config.toml
n_layer = 13
d_model = 384
n_experts = 32
experts_per_token = 4
d_expert = 96
d_shared_expert = 0
activation = "tanh_gelu"
moe_layers = [1, 2, 3, 4, 5, 6, 7, 8, 9, 10, 11, 12]
router_score = "softmax"
normalize_top_k = true
routed_scale = 2.5
balance_loss = 0.00504
balance_bias = false
router_bias = true
init_std_router = 0.0256
lr_router = 0.000735
vocab_size = 6076
norm = "layernorm"
norm_eps = 1e-05
tie_embeddings = true
optimizer = "adamw"
lr = 0.000769
beta1 = 0.95
beta2 = 0.98
grad_clip = 1.0
batch_tokens = [16384, 32768, 65536, 131072]
seq_len = 512
train_tokens = 304300000
steps = 6140
dataset = "wikipedia_en"
Below are experts of layer 9 (counted from 0) of a mixture-of-experts language model. Rows are named router (the router's row for the expert), up (a neuron's input weights, with its number), down (a neuron's output weights, with its number) and show model dimensions 192-287. Each number is 128 + 32 x the weight over its row's rms, rounded and kept within 0 to 255. Numbers have three digits each.
After each expert's rows: "mostly gets" lists some tokens that are sent to it at least half of the time. This comes from a sample of Wikipedia text that the model never trained on.

# expert 27
router:123137093153124186111178132103069135145108045108193148014106125086187193131122068132156195079154147154070125073065165138147099046092125128126133123106101132092138161091123109132128165155192124169111138129199137172122155155107152134175088079115154100136117124158101175090117172124101192171
up0:078122156098153113190101125114152121122111144163142128164106134155135131160108222164145100093173126102150162125112122171076094180171111140148176146131193137114079133121097104092165128112122032080127142108161083120110102078161111081159107089127139181128129149117166148153110098145123155120
down0:129102069074124080060077142114129117164118104102146134121126125127121134122128175113154081134131102095179153220148183215167145104255171087137110149172187146130070165121153076078144102088134129102092117122092178138152119024138137099149112122156161106183129119133154120111111129079133117098
up1:100141153098205162129108117134128069081175165126148135173089074176150114166099107095117168115164144164047130145145102121138161146151130124171039171091098103074083131141101102139141085104105125080120120135108120109118107127137102117144168147191164173140142121104162145106157129080127096161
down1:104138092147161059048088146158176107088130133113090141116132110065134151126088084111145130124078118081146146073092155090113088094255132067112114179170141124130085131113100127109138082115165140111037152152135172162160150116134080142162148149222126137123137145133092093123167088151166138152
up2:198089159117166110077167080127095084198127085130148122146066156163157084117144138120137092094127170179033147172136083127145134069161091130146152168180157144113175131199173115110100172137142124139207137114145080111103109087055124129131129138146140195103143150151084102132126056095140138126
down2:106143104105114108137161163162123137116147142124166113125123079145099117102143186143147134132096175091140147151110096136136099135112115126120211109112112148123090093031139193166151071089146141141192110080134115131126155142152201134124121110118108119150078158079148143176132127160128199184
mostly gets: " =", " —;", "′", " −", " +", " =="

# expert 15
router:144084180080055157073121152146124142104128150134088102163107165155145138107090117172126139163139144114066159125156113084092150151189124142104096188103112127154120122145141137165078143076102191151070153154125120144118143114182078121154031071107134091142106110112165117163164143101127172125
up0:138161113110144124119060136111119153123090093136155178115117137115135132137087126127184121136159093123122089109192123121167112143139122102145101137114112164158089060146041141111138136080147158137159157156131139186088160116154129072147183122118128109139139148123204046151159136144104148158
down0:127122137128113111143058107089080119174201211156152209137075107132137103118142120151162141131127141110204108146090172149154156104072082108118163145166145147140131104133110129066124174204122167110050163107146176121111142144172119165154095101097152115119157176135085141146163089058063113078
up1:081109126136155102096170144158126113055148126084099087108115127184173158136163113123186147163145152060123142116132184136146147163145126156178157114117154154053178095166080204093143147145056120064129125113095092135118208121115125138122096111150116128083161134129148163118128132133148190114
down1:142109068127193133123138120132192151105125119131095136143120144126135144102060159146175180150133164074130149115119121110130157109128130108086096154097100093094157082146126147122123081133202148144111108090127198124130209114102100122104159141164149128129094175119160167158147105152146066115
up2:090068107118150094135113190064183130124050105091094116113099129144127157173094129063161092204133133102107112166150153162189134112187102163137116168111101119127134182155128092133074121140144115106150145127049124162141201102125097120084159136106144148122099175133183053152124121158148140177
down2:048150208156250093124144094136094111090067161117143137135133146172168151087088138124053130085170113169087188158080094160146165156139172065160069110093165087088126145098164141156190144124139139161114167088132102101119099121115098095057117050119091182157171102150156167121176201117128146089
mostly gets: " sc", " fl", " Sc", " v", "eng", " Ed"

# expert 6
router:113123129139111151135124110136110137091089144132132071036121102079039115127107096170097200147214131117098059073182080098118097151069082144169078155082112132178110158117145127143147146133120132131197140113139150157112162152135167124105125077160100104106156217184148181117103165158076134177
up0:130082109167137107125178122131119140137122179148166112100151202112126103130121074170117114123139108149151136138175071158141067127158096120085136106170125157146086121101161166139188180186057130095157120115069140107088115123152129124123142162120098159099100079125176126185162155163186074132
down0:094155138070096130076050112134125139163081164108103106141156128134160102128159159105129135090132107107162151100106145124135137078147118124100165151141098175094131120117138114127088122112123207109085149160164155068205075179121138110158160116144137165154121148148135136169112131147147148127
up1:132100058220126143090205118066153150072156131136104204195192067139097148108109148113126087167133100088083157144091149135068145134171129119126116067146193103136155076102114074128102179134118147123139162063152192158120115104124136105166163153115077107166141111157172120116100131132120104140
down1:141092050229146155084127187133130184141139135162123166107156134178103190091114149136126086120149112089051121115104145103156138131114107115111125093127216160159163061101111126128116137108160131096124136110123174143081142119138169076128147146050057116154117123180157150196124115153132121121
up2:114099113130148121126070097135147093132058217110094109121128189136196156157116113099090095177111117094137136069117136177152109111142139105162177131145051119133134141139164173092182109155112131131093193062100157153167107105145142107173112109108142147162103083110130138191107116095066162154
down2:158108174086159105100152129152133113159184177106132083135145146128248139164130134119130078165128125196190113106100124126121099114200108097099104115136113159117076101144056088108109136112123116075129121122190100092170112086082096108169165140081134151169123117147097139156141133114154107152
mostly gets: "\".", ").", "=", ".\"", "%;", " \""

# expert 0
router:112114130180123108108122111151143145138086139123114120132148118178143156131138183160088092121128067098124218178146149192122107144097136125159130149085165101164113148123151128114135149137124090105157132119061165118152036171184142111167116067093117081073147173191125093143104153117131072163
up0:110141191119126136110180152091147108152147140149132120062125141233140126123117037124105130138107130152121090158149076144092076115115136119186092130186132133132094163172124120109119152149136162120114189077091091148133125134142153161117144148158073160164101152149212094096101128121161103121
down0:140074046109070118141143111155150127115150083113085137135153121172087114122121161121142146113161127105144192133085134134120178179080132131136126107140096131090161103140147127125099108159140097109073138094122210120183092203169149137128117137135139070099129156174201111117079154125151119115
up1:102181175098109101097076079103070126136167091104088102128063175118131112087138023097108122142171159102115115182172149143121153104161150128180091194196130145066127171143085082143155146124112119122139142074118121160118130102103092120170124162067123136132169191097138169092063084079175162139
down1:135117150147146138089136126139120145154088113121168061190160153072154153148136185121153190114093166126104112122152146107155137131255156154083115090131120112136080165132161122146100126041125140118130075102122148130134153000145143097131095124095152121144122154087119123135124075105115174132
up2:119058110131132104107162149159127117077102130112090113081139108129128153150170173116115161118106167162135139113144132182115162135141188162141095160056104112086105040186106083111105127080148159127105169088143182107122156118168104155124147139157170144144067062120141130164104121063131121134
down2:156170177059077160172157119114125113145126079078172114110119154140136159131114101130144164136181148118100096129146146103132169099099170168088119138177116086119144077128162095145118177179072192147088084085144156132124133118157120155128130145106125152138176140128255108097143119101072164149
mostly gets: " for", " in", " In", "In", " from", " after"

# expert 25
router:085063152119116118132136090088136099096110096093133128063162153166154114117153135128145126158090160136154187145141095189111036197101116098112121135122070173102144157122167062115134174126126125102107124147158173130053174174156110144115152194083141173101147149178189138127056087074113107185
up0:158127157133104146154074095137137077114066174128127092108141108130145105121104167111143197143148149091125106159143200052129142112162108072132146126123137188104121089145173185122069165112085107123110083113135161163143201091183112111145077165137165153175164143062184162076147116120065144161
down0:195159121066110140105132127096096043144091140094074127168159147196178170062143121104130128142121186120170127089107160064145177165178171131154113130080145136091197149120148111137103100121150119094147160126096172107137098137124069151104109099170118117123099125143075077144168132101114099121
up1:176115155135123117100124146134161109099153202127095063056156105118140180096145159150141088182158153047104129104092097109097137078128193102172172119170187126055107153146081147142148146091156063100145109147135137099137147130115116140129143119088141168118101106144083128088127139075104153140
down1:148126113106091070062147210153159088132095085166113162110151158104130070096104151143134137168138107110154072128086068171115171093157111121150129116141140134188122130091109141137132066168124113219106150146118088182101165158168179130097070141176145152140125058131129159155119112125091160143
up2:173081141190137133147156155148125137148079159157117136134096188112119036171105115150130136054136195123120118092119145161091121129148107116143109122165136153099059132115114095085203120176073165137139161140135128135132136109100176100138135170155110082139176125129110116106132119124158131116
down2:076127160115122163184111128136068188115146144124105175188128131150137136158113090137169111081157156151100171120136139151137130098139050114168116130155105145126150122111136124105123133137140206143131154071173154122124111122176148203138133173127107150201151119129075072146106150115142137053
mostly gets: " with", " which", " who", " including", " where", " and"

# expert 26
router:148118110127149077108084080160169135149133134149132132134165134096160133101089153113134059161120181105134120076148099174122102163120090144135133114073115138107089148072122105148077146053113135107094087099100119129150124150131107154139177170133096170145102156143175124128202101146140091099
up0:121127133129136119133128118098113152171145154103109110099154148161138025077093107055161087158179126098101121124151160162111040138154102138083099151124136099166081137109105099135105144094121195143165124078118125104116104112121103170138166124101170130161144122127112115140099144094173121103
down0:176084133156114132153096113137101158138124148157108149119119115173143183140105152076127183135100105088152092103173097143132163079134187092128191102138076144120156112088121131107167079151086114142113134142115147062166122105037191070084146139136152120139137149124097126103116116114181121151
up1:093161069132111067109149117138125099131136124090114102124116092146152101176055101132120154144141076153122136134104105129145119102123092128125143159123096115169102118183183083163137093119130071124122151112124089134131097136131220079121096137101118143182107178176123154128079137110176132103
down1:095144079094130161090188154044132065107144131176136092163055174076125123167089104134160131154118091162161180164190206121135130145184105145131137123148135101127119140080121123128126115091129092133079090117117110114155145055129121114168129138117128138180111063165157142127153173137157108111
up2:102104121106107121153132151111144063092142180143129136062110191192162116105119140139137142088132112127101147106090172116117088146137142092161155133124118075170100115153110129114126120224078122084074144074058142167161091107154123179186156066146109121085142171122105048102083130161205143138
down2:182111129144084125185126093154088088075168110098185108129127152191065168157129056141091132125111161152090172083148138166132120115193147100153120099139063160121140140166107148160105084140119175091106094143145097063123118080137147111123140155109079161116097152108140115115149112093125157090
mostly gets: " an", " under", " South", " North", " became", " As"

# expert 14
router:144163150125129055098190133159126157105143153093152176148121109137104112178172107085078172103073114168151134088130162149149088163174118091125095144124094090130156139148169187114110169104114204112170147168122133115074090000136105121091069113137116127157168099042155129146124144127130114128
up0:161146109236106147097120095106124153163071192170138121092056154156145104136175134121156054127147111127142034116119133134137095133138071063183064082140122116101051105158116092144180130070124108129095137087109119194134081119181121145140132082137137114126135115158152081132059126158116148080
down0:179210171106171118178154148171135151162112122101131097053131059196096141177119138124113128138115148137089107091099128145135136072172083135108107105091148160106132080072094111172096154118141092181137150122132105121120149113145129138150000067134132079121164147150129140122117098108135108110
up1:115088116127188122106109099081201107113124072113148115109180115086131169116162126132117108129164075108109147153153103148153153115130182148118119135151094099122060173064168123128113109159141052071094110083075137217119090144149137125129126191097108126076114150110146147143139105088116172162
down1:151097087193070148193153139130164164132145162125120164114144136120101134083134134148108111111108120172114165091139108097109131184072118130125142089136079137160119144144121120099163083136111067098118116156163131127157118184076143137183157124122158089134103097080119146168110134107080159106
up2:115148125148155140132106142126146094190154161160085157110154133088106092147053111144103064122158156190121164063149128119133027100082110131164210166131125097123138118166102136114111127154119120119104110114106115139125097169111148018143207115192113177177144176108176146130118103169144095151
down2:108162185060122082096143196172058161137106161116174118131127138109136105170119121132111112165161053098124132149042161128122109161071113112156132149131147091130169128185114137120133111129132138198152176169151159145134144085128119054146118127142156135120129119125131152153135118111210094087
mostly gets: " r", " R", " [", " J", " Raj", " Ke"

# expert 8
router:149139077088173146133191149112194147116143124041117082088146102087158154167121102078171117098151144117107154158102131132151060076139137135110160108117124155089097162083157111062128104149152093113106133134043144090136100074052087121091187176113172096137175151147108126147154128145168141106
up0:134074101128186176193128155092097146111138105145148153124144159157137171132115124143117117143109111183123111132136102069156101126169138184135134139126132150114119153144050165131139180154218105106096109148143119156090088097087179167145150072134157125149086145105136123136089079167121154161
down0:152071155116146114085145115151125151106124061124177115201094137178090193156094199127166104124167156046056112053156140255110153129185122115129124130127108125140117171164165089156146172082127071114116105129155152115128154134111098126142175112048144086124150144094111142090150117117106146113
up1:148092093165131115123135105136120096077156077099181071155105116137155123128147181080138076083136121120086135143156171082106094148164122146225158135138102136148123131144118183098152113161143125111141120098070071123122146136147139166130104194137129204067161136067128137134075172115112086113
down1:083154126129112146122178138116090094136098137112092188129100092141119136089108118084090164117126133179116127104172068065112118081166115142178105108114127114132156103061079145109165096066127118134112141141137126176079096106117148170143104043116110133173083162120140138108087126148090122141
up2:125164121134092115133166113168144070070133157134128147074137104152054152069107114145082165151155108129143129118146109099119133126165086129181155146151156121059110095130122108133076063136055134091135128118120131119154179116128153108143078107096067169090172172049157143127176178157152128196
down2:127136097136166118100125133099168133160182138164079138098201194190146158090106131108072138197097117091170076091159170116131129136164131127146147105158162138099132094133141112179066197070139150172126078144100118128022159120175123086180211116124118148079113070117132130121111126129097053117
mostly gets: " st", " sh", " ch", " fl", "St", "Ch"

# expert 21
router:132108121126131144121077127120158159089157130161125070000180197153126132118165177113093109131127152163109176124137138091135175096081105149116096160208087148127091096112081149177146118089174097094144159105137113138151199159105087121085179129160152094173151148187099109121104158127103193127
up0:116149071154095088108141134094172110105153109151140141127092073128163164147167173078143136127105127118133125065123160104177126202151120093203083144089188139106074102127216094165136117135113118102114088095123153131115128118116176119144130113108155094154144119045160120074103009106092167122
down0:135134186135134112091161151136158182131126151168125186090112134126081081135133078118146091083134147151144098134105137160120107144134149123146098133113137102156137063158125079138124166164130048112113075072128161091186169115076156156128120101095077113155187146128097115137113146098105155123
up1:165155208126135094106133154135155081095179131103122131100133127168126102110095120098139139144189150109137184119159113112099045097127188176185159144153113133068096096135188135096101143133121159170111136116152111137200088126098091104120148126157126200132143088067091153095117135140136087106
down1:192038164113145137152199145109107130139154168151143112090114138134127088116118155139123151116135118190128090130206121051102125127018154134137126136141126100131038142074108113137182119115100132163163150103118157149077150248123122122108148145072091107102121097161159157136117124137145148139
up2:142183074103153134102179128074112150067164129056049150167089117185126131107177090108113123111143121131120119118108162149146116156150106023189127120115134101152090139178154093136153170160174090130074068130142143074139149092139108128142203175060165116153108174131119048129134018140114103147
down2:113168097128161117129060118190227099124171143138111121142112120169135138157103096097142145157151093101134125128123166145119101153115127106114152076156086117139174106155189160162080162065164102128091101123109157059166118126138135167103114103106143154178180136072088149135171155167101158134
mostly gets: " 2008", " 2013", " 2018", " 2010", " 2020", " 2009"

# expert 5
router:078096110131119111145156120132085165090139138179105105073123179157165109146116117087175126131154113139192154157158140149126078103172157115105182084139156105109106122091108094073169183139144085156157141136136128111134082149113133126139098137107132117134105122133084094139157120164131148045
up0:132132147127081067129176096149147151113092167163110129103137127137119133153104083134127108150145145134114072153124135110159129121132132116126116107148113113114116116125125143109111130087193061149141129087058159115198186114162128115124110203204071164133151099123115163117140179120189125111
down0:144184162136110109174154115061082083136067128112123175139108100091130110093078147114160152130160109100162146118113129149117089128082190131070139131102132142179130171170169108113112103172172122120098156137129176115148187134104120148145094109144133185163141127156094157038163143070185089120
up1:159144132163083129096162160065141124103121105185140124087185096106141097131095083110144107125150077142128098102121131145103097159162137106067170117155086161139141155142061068132194090157169076073123094119194145158092095082160074150088132157170107090115100141155090098135111174129150180079
down1:138118105111161103162067178147177102105127100095116130141119169104210107122130112152118103066153052139139103088130106103111120122128137090100120140127078201054160161128119179088167110115087098151160210109120083151159142121159126094107044115121102094139166112165143140118161184088125128132
up2:146123112150144094168141148132192124137128177127104131085179162110099161126141156174198133139104135145169150146157164117115123069153073028103155116184078133112127139096186133154192127091094127131057154091109123136178143135121141153117129109095094148053127070081091145109118153178150097143
down2:092129078123105120119120171145112153164148137146112076124135098140110113136140087160143121130131155156143095108144129138170121122139115095162116165112112195112143173140169143158130149129120140145106120102157105181156112219150134121083068117090115122057163172107100152110095140143124110191
mostly gets: " more", " part", " most", " cont", " cons", " ass"

# expert 13
router:128131119116113148155107173147127094104164165159100086118118144188158083093091141110109201076103099135129164140131137110132129142083185142148090148166168171130155131114112111107156153160107160119128154144179230177124087147079128125074156116109153142110138159091114091167127126143083125153
up0:108107070164178159155151111122121082133091104161148197170120079164074069096115120149090087111113171133112145094141149145139110099120135183121102164128107107134116113139121138179123111133152140155164144121097094091089071122155146114101117135091111112131145171140121124152139103147054108198
down0:116105147141188124139103121145086176090161109097138099143105108131128122110118083088100124149132168150148140107091179123117142109000106196117124080114098132115195152163123120123152101128113091121072099132167072167105118255148103094134070143135106169135150126090124131136134116069126100118
up1:143116163127082118143173126142117194097114074100145147136142063145116164111139118126063076136149155195069081125108108106183094151141123097221097121136128101076160139136134141148121137134133134097136117113057146112175137095122098151100084146159125056127119148075114152096098136111180181118
down1:130097102126126120164111184129127171118162124212124117188132097189148128144205173188100115110142099145071090156141139141148117095137128168168116116155042139099135138126123132122124175156115099144113155137126096138120171076112053133075109111163116079142115206124099103125162183072126153140
up2:087135061136133029134145125142113125137159141144098151144122156091144111083123120128200080215120152144138123089135077189085127104179076125156085131103110153126095091180172143101154136122212115172110117113106119138106148104117150108134121073158117122181169130187084118101118113155104173079
down2:101101156196138064112161155131125111077068132087121146207178137100126116143104192143140124074179078131144149124037110089138144125252137087102105126125137144161117157137087134185161194114133162101086127119172141141128104092120087120151162120127100138119135180095140151168077124187128109139
mostly gets: " s", " would", " can", " may", " could", " will"

# expert 18
router:136149117113113123147116136182151119142129107112092100171151125181047136153160154123097133092152110146134087100132138103135000122141130068113173118126094111152148081093108113102178122182110125121179119128096076102184144048136102142169068141105075082108115136116134110111063147114146138154
up0:132081044150116137119105114103135121190149135133107142133175060170176132145107108104089123240126096102165146165123140150101121155159143198130142126053106226115066097184121114110147127105143081146121170147108108161045146168141089157160137137095151065130111110134152088099110158130105112131
down0:116107124089083123143116133139188121208184177151129146133103123140099108107117045172128165107131111116151162092087140152122110104148118137140168089085109140084109125143083128064094141103120098132192192108184109118099115142094098093168092125137132157116084166105107116127158127113122097155
up1:115148167124142097125119120039064108137107149151124107132094157140183111168153115127106118065168132086126108124112099136151108156117120082155071116182105148097123189143096130211118166106149098112076157101131118178091113161069209096113201165096122107122131112037139086163107149096110140158
down1:108145151112055125109119170095148125103102115127134106134128108100119182083157113173148136104160137115108094166166112050172120114094127093127170148142072111151158161083129187165149152100115106120160167152096137180173118102147134115097119196219128050110133111139156138098126131085106090143
up2:141131107151153128075156064132132112112143089152131113130123130166138163117139147120140177150163187101167237192122175094147083119118108178161084138087120111168124124147142137134091093164129149104129124065136098125153078121092186110175097158123132155190132145132071158159118046141108105147
down2:140070076158126085153127113158089178179103141083082096182116130148123124109105142201124129160197182130147127142154117088133151106108148137081123095117191128112106122122178148101109118162147195149131178122123157066166117074181127096082148167105138177132173134146130151187153086140114110149
mostly gets: " K", " Z", " V", "W", "V", "K"

# expert 28
router:165151152152164092161050050085109137100115108136110202111138124123114113101168166090123089166117115109139113151062130061179173150132161130125107093151184147132130132170165177145114113110151123156169094141070100118103113163113165103127102119170152104163151128083117141108158109151164099172
up0:201113113128155132090123082079134150145122107107202169114133126112105129097095157118145101102127122167135156155101061094136105064192118184156125107148115121168103103172121108182116172140117195180108133141090102119115122110157163127094160102129160159121186122157066077145103118173148091109
down0:126183191076135120131079121136111150133178097108160136125153089149152149084127073170134199167148148130147113164109104126105088114097124145194081112091115141123210131101145104119191164138155111111100176118123128167117119115159117171133157155136121167116092108112117092171078063134111155138
up1:151092118188066122160156123160085102125114154130091154107094116120138118083093113131102117144151121084133092138177125175123092155108172144142118076123161057130133123126156123165110099133152100091133117079095169114146140129099108168145094143088106117099159214072154125131093142097084140113
down1:114138233128127091119118142137166152075154141109154060157081138155128097124050109158091150137137153131183142136134196145084139146001067187102141135120162144082098092126092153139086130138071163126145089094120094085123093159116055150124082101123140150116124091197134146121068108149079155163
up2:117111102130186081140122059156122083124108085140133148094069130153148089153119128065064028121141106122133143124126091183191125125151153100113132162084077102084138109169106186137096151107136116092145144132134124153115108079119141097133192131079085199126140091183122114159110122081116118145
down2:125139122079114137083159151140160145167150105093141119134075154119080194105137113129099123152146119106123087102170073181151084127077138140112138137135102114138115146134141135142139179068101127148135035144152103105142154163159163165038157170148109087139169139185154182118112134200063176196
mostly gets: " year", " season", "See", " short", " day", " New"

# expert 22
router:083132095162097127158147153097109117145146184113051185105110089155159174107141119090173152118126114117167145110159103123126066156152076156136118162130114100167202140069150168165174085148120150107114147074113074099099087089162093126138137157109129161088119103148120172168100145198140102177
up0:088162105153128108139133127076134099112115118174101097094199106160119131108203152104185132160107099159141138117087150136170132115144138152125132195085160115118131128121151143078142176080147119141184124086078129184100066135115159067141144117138104129143123213060069157077161103146124102150
down0:104104154124121155144176123143117143061158149115142118117143169081062130105116070136108117141216152151194137040140178151210101114125141123143101112166086162142140155147147117098135102098120122119143131099112125150120083126103141131130118112150180188128143140040082111120127110146173140123
up1:154148151172086080139106094121171154148147126136131070121054151149155082159125089184148093105158112120113132136107143124175140157127102052085118099118136140115151128090130154184120115033060114118096161124110100108092151135112230097155135123130192116155104112182116151050102198093095137185
down1:152159132165130137148088107171087155125069165156098149221142111107097076149143156133058081126162143139144158148159103147143095080103082106124072127073141136081185140194148184145101118142097130125157132095144118078208144165099098139154151170157098126152116119100102100132055111140149202130
up2:132126145160152126116084082112132122131094156096110155110105089109147145162167119221138132090166123058114130163076087138122137086151098156131134150111115105126129063113125150145116163109163144135136111117109064115182127098133143034082114203162141141196107205143115141066133121103123099127
down2:115084135132156082160075115071136150101115171158100141094125157105106117130137134141074168136133062140192120180140153142106121109121141146114092124166129130131130102118125136152089109065140103111083184152127109127173123142081178152191133172158128076132137129110105128082037116125151125117
mostly gets: " University", " port", " Met", " class", " version", " sign"

# expert 17
router:106136157136174066127119152145194152133137142175144109105091105136084161121101105123132154139151096128132143114078145131144142136216150115153144105110159125128109069141060138157131125136136114109107153108092096105130135171111131067178141127175144154129120166100115109069162095138187125159
up0:078157110171110124112255120121138166188170086137101160115161151158096155135107074136098120112119126097089134182169132126126106115178112118156133100170131159158081045103156076188149099110091132124132147114124128067125087111091158122152108139088113118121110038082141134148118134131126157126
down0:115131125110107117130140110133090058120060167158168084119148142088162093140143088072184115175122105083134169097095144123123136112100116087121115110062142107124086156142085171097190116168148138145155142155167132155141125105157087144157133104131183123120123103151129115149165106116162149156
up1:159173040102120089116138166135146159144150139123139123141156170146142078255165166148143076149138098187144126085163069120124124135131154089134160102164189154121101118028154122149116108103128091138115122161141152173158120093125088138150149130110132076098146124154113159124118123118094059127
down1:155128146084126115098137125096153074097132051186161113136117154120141043103066090158083155110144102119096121191111146156137116144119110143137175104130107087106150140155121128147141111140121083149125156139157129110140128096146145118121120136112095084137075126131126151151129129107072178167
up2:165143110129071136148119071085170095196181098131098132101128123137172096132108104117127110162107143147140145192161152163163097128164071065183088153113148141120110102140167148119151121164083118125175118142163128116118125095133104105122129133103130137185143164103120080142123113182130083169
down2:201143112144130159103137148110101122173116083133171079120129177141171051125119113094153076060101101158134187102134148143159125093105157071152198110181117139137132149152138078147149109177081082150146141124125159094156132041173148040095132162080168118130127131106117198132125105060135152117
mostly gets: " School", "ast", " new", " head", "ign", " end"

# expert 9
router:203132142147141115111100153141129149101152096078139134139159102091158138157156130125129127138131119129163036167119094111140206133127145158128137188142142110114109188137097153158105101151105137194158125149146127093148070130117124153098146127084095149084063111118142116124148180113101115185
up0:145170122152131021105162133153172115126152119137177112126143134144123144155135079167180133142138136228083138142147116131125090142155138118099133077106165175151107103108123105154137115121129107119087162114127165083128121132201100149174116098121092020139227089127088061139112157206160115151
down0:060115171159156097085171152123128153145104154124106128121122061113140117146093139138117132079116185170131088126137106085034181111114070138119099141136165160059083061095130122112090132162123184065109145109140082167149059171168138089125140103182108118149076120085127100133130125154096129098
up1:167102126113079080113048143121142113140092072197080086118111163093146102121190176137106126127148138140091135104181085116108108090137102153163127108167113126124111151162176151138195106114171116131163171129170133155160163120105148084141129117069108109106131230165075130092176152128140148152
down1:083125187124126122085148141193112128149076151173135145140078093151132113148125180086208112138143135130129156117163137145105130199159118140116112135177218113093125203124126070092029167119120104157078137096151148134140143093136124135140174192188176124081151107092138025189207100110177120127
up2:136190152058189065187150076125135132142088156109148166122116112102096055108105126128131146132162157105176110152143114184140105186174162152140090167092116140122166032079119066114131122173115155144169087122102132132145112076081157168124164144116147089128125135081143174178099089143146159191
down2:126111150129118099156126077084106108137147155134100163145113113107120163157108123099116158137134107172102096119181190126152184138163145125123148127120099147162099162152124099146118147133063105133169174147087123198123085106127105197159124142141152153130177102174133147185179105079104121108
mostly gets: "ö", "á", "ó", "ü", "z", "ā"

# expert 31
router:132187136155109132119119136067162162121136113159125127000130076075151115100134125161114220139123107156142078074147085113109059115073138110128095127124164122118132162133132103186134148146189165123087136113072078133158171157166116160185118103114102111095158077133077108076148087099117149096
up0:114106105170098136131132169122145155135122137163127115107127113143137119144094149140129082152173185116105144152172075123216083174132129067163101144123098146146127016105038179095111175105094114151104084102111119134114120126135102184127182148114091129078078148095148115124113080075065071181
down0:120115170190160131144137201138100150092213085130089139119207190119150092083156144126138117116138115142107128090174108138133166181214176139136132158104169129169103210069118149103151166117074101118158140154084130115065119111103134164143247137163139087104079151152050122110166161122091127135
up1:126123120173127031103121173145118127125141155087092156187142174065121085120163079127129024132121134089030173105136168121131113167144143122176102129107133162123144128201113097111091151155089156184087054101142170135136102125073175092138157167106087184124065143089113090194147113130120011135
down1:122134128162102121075134137136059119141155155157180167107094158163104122107135126098156133102124121094091035075084154128100061135092147148153149125154126121142087129113154113154150077144132087118209090136164121111114130211097151152131133139098105183067128227051111125102189133141058165151
up2:131135084120169157090172111130086149141142177128106095104101179131112133147094159105143057135155162142119179152143165134155093099142108105167085152154168090124126121102166164119099176107131126152103172148078121129142117117131064150078171174146128174155115116142145127097126155153138121186
down2:120169155104097150139112130100106162159140180125128136126139139110122175127096175090136098130080142144098194141144153147213133079000162197191132118114081173080161134097068160185128131118105199134115136116125113124082103187113131083129193157083101131084132133129126116145148081120148130150
mostly gets: "\".", " .", " ===", ").", ".\"", " =="

# expert 16
router:116090141149109121161094134085104107126151112140129177161165141152041122086123137143132113137124158141123117166142115116154175155141164086133110091112175103181113122121157119146118168171147168172116196113169119064134098142170137128129107095122164134084118138133143151165169106109124172165
up0:055175122141105150165146068198186125144183123123164105094132113144136125119122133140136126149156147081091151091158202115097108195142132116134148115193150114143157136130127147175141101108144079141136142106078082136115099099112154114089131138097140163148164133160128138142053113061180148083
down0:107131147112126132156113120089090113151123139125159208171108170135152127158080108116131079177087153136118160091088149156096105150148149089090183149129143078145083085131146181135125151128126130181113104128101174067109059141105121130125084104158094122112154143172116118142067195150140097139
up1:110174102186134059097100093134151182133156155103140124117163166166100099122165157090146126116159153074065156194117114087125127116159155136117134204192169187136129098127107054092125117144136102128123149130122086165135125116109121158105099093115156132110146149121124185113127154118079126102
down1:118128137107135206168134131121096091164117098092124127159112186193157166158109115089147125135172037163057119111115129133134129138160168113079136156130116099083194183124165168148129134139104123120086123112118128128149113185125124127048135124099165147198136110119093169070109124096157117107
up2:073124100194106096118088110043190123114119121136160119098131166087121070103128116111162129142118077139095074124171174084135085102165151093196108146146106158076108107155121134152154106159166134088153103051136105127120102112173134125184135117106122131183115150088108112139112112123117117209
down2:178134091122140162103106087071136145131197118080109099139139131074138137186159146121137115173158141087136139119115124115152135094148141164160155082148123148106162160159161131133071062087143089109137098169104123065108146100112137097215087137089086139145121050129133121090139120117115104017
mostly gets: "il", "ograph", "om", "ops", "com", "op"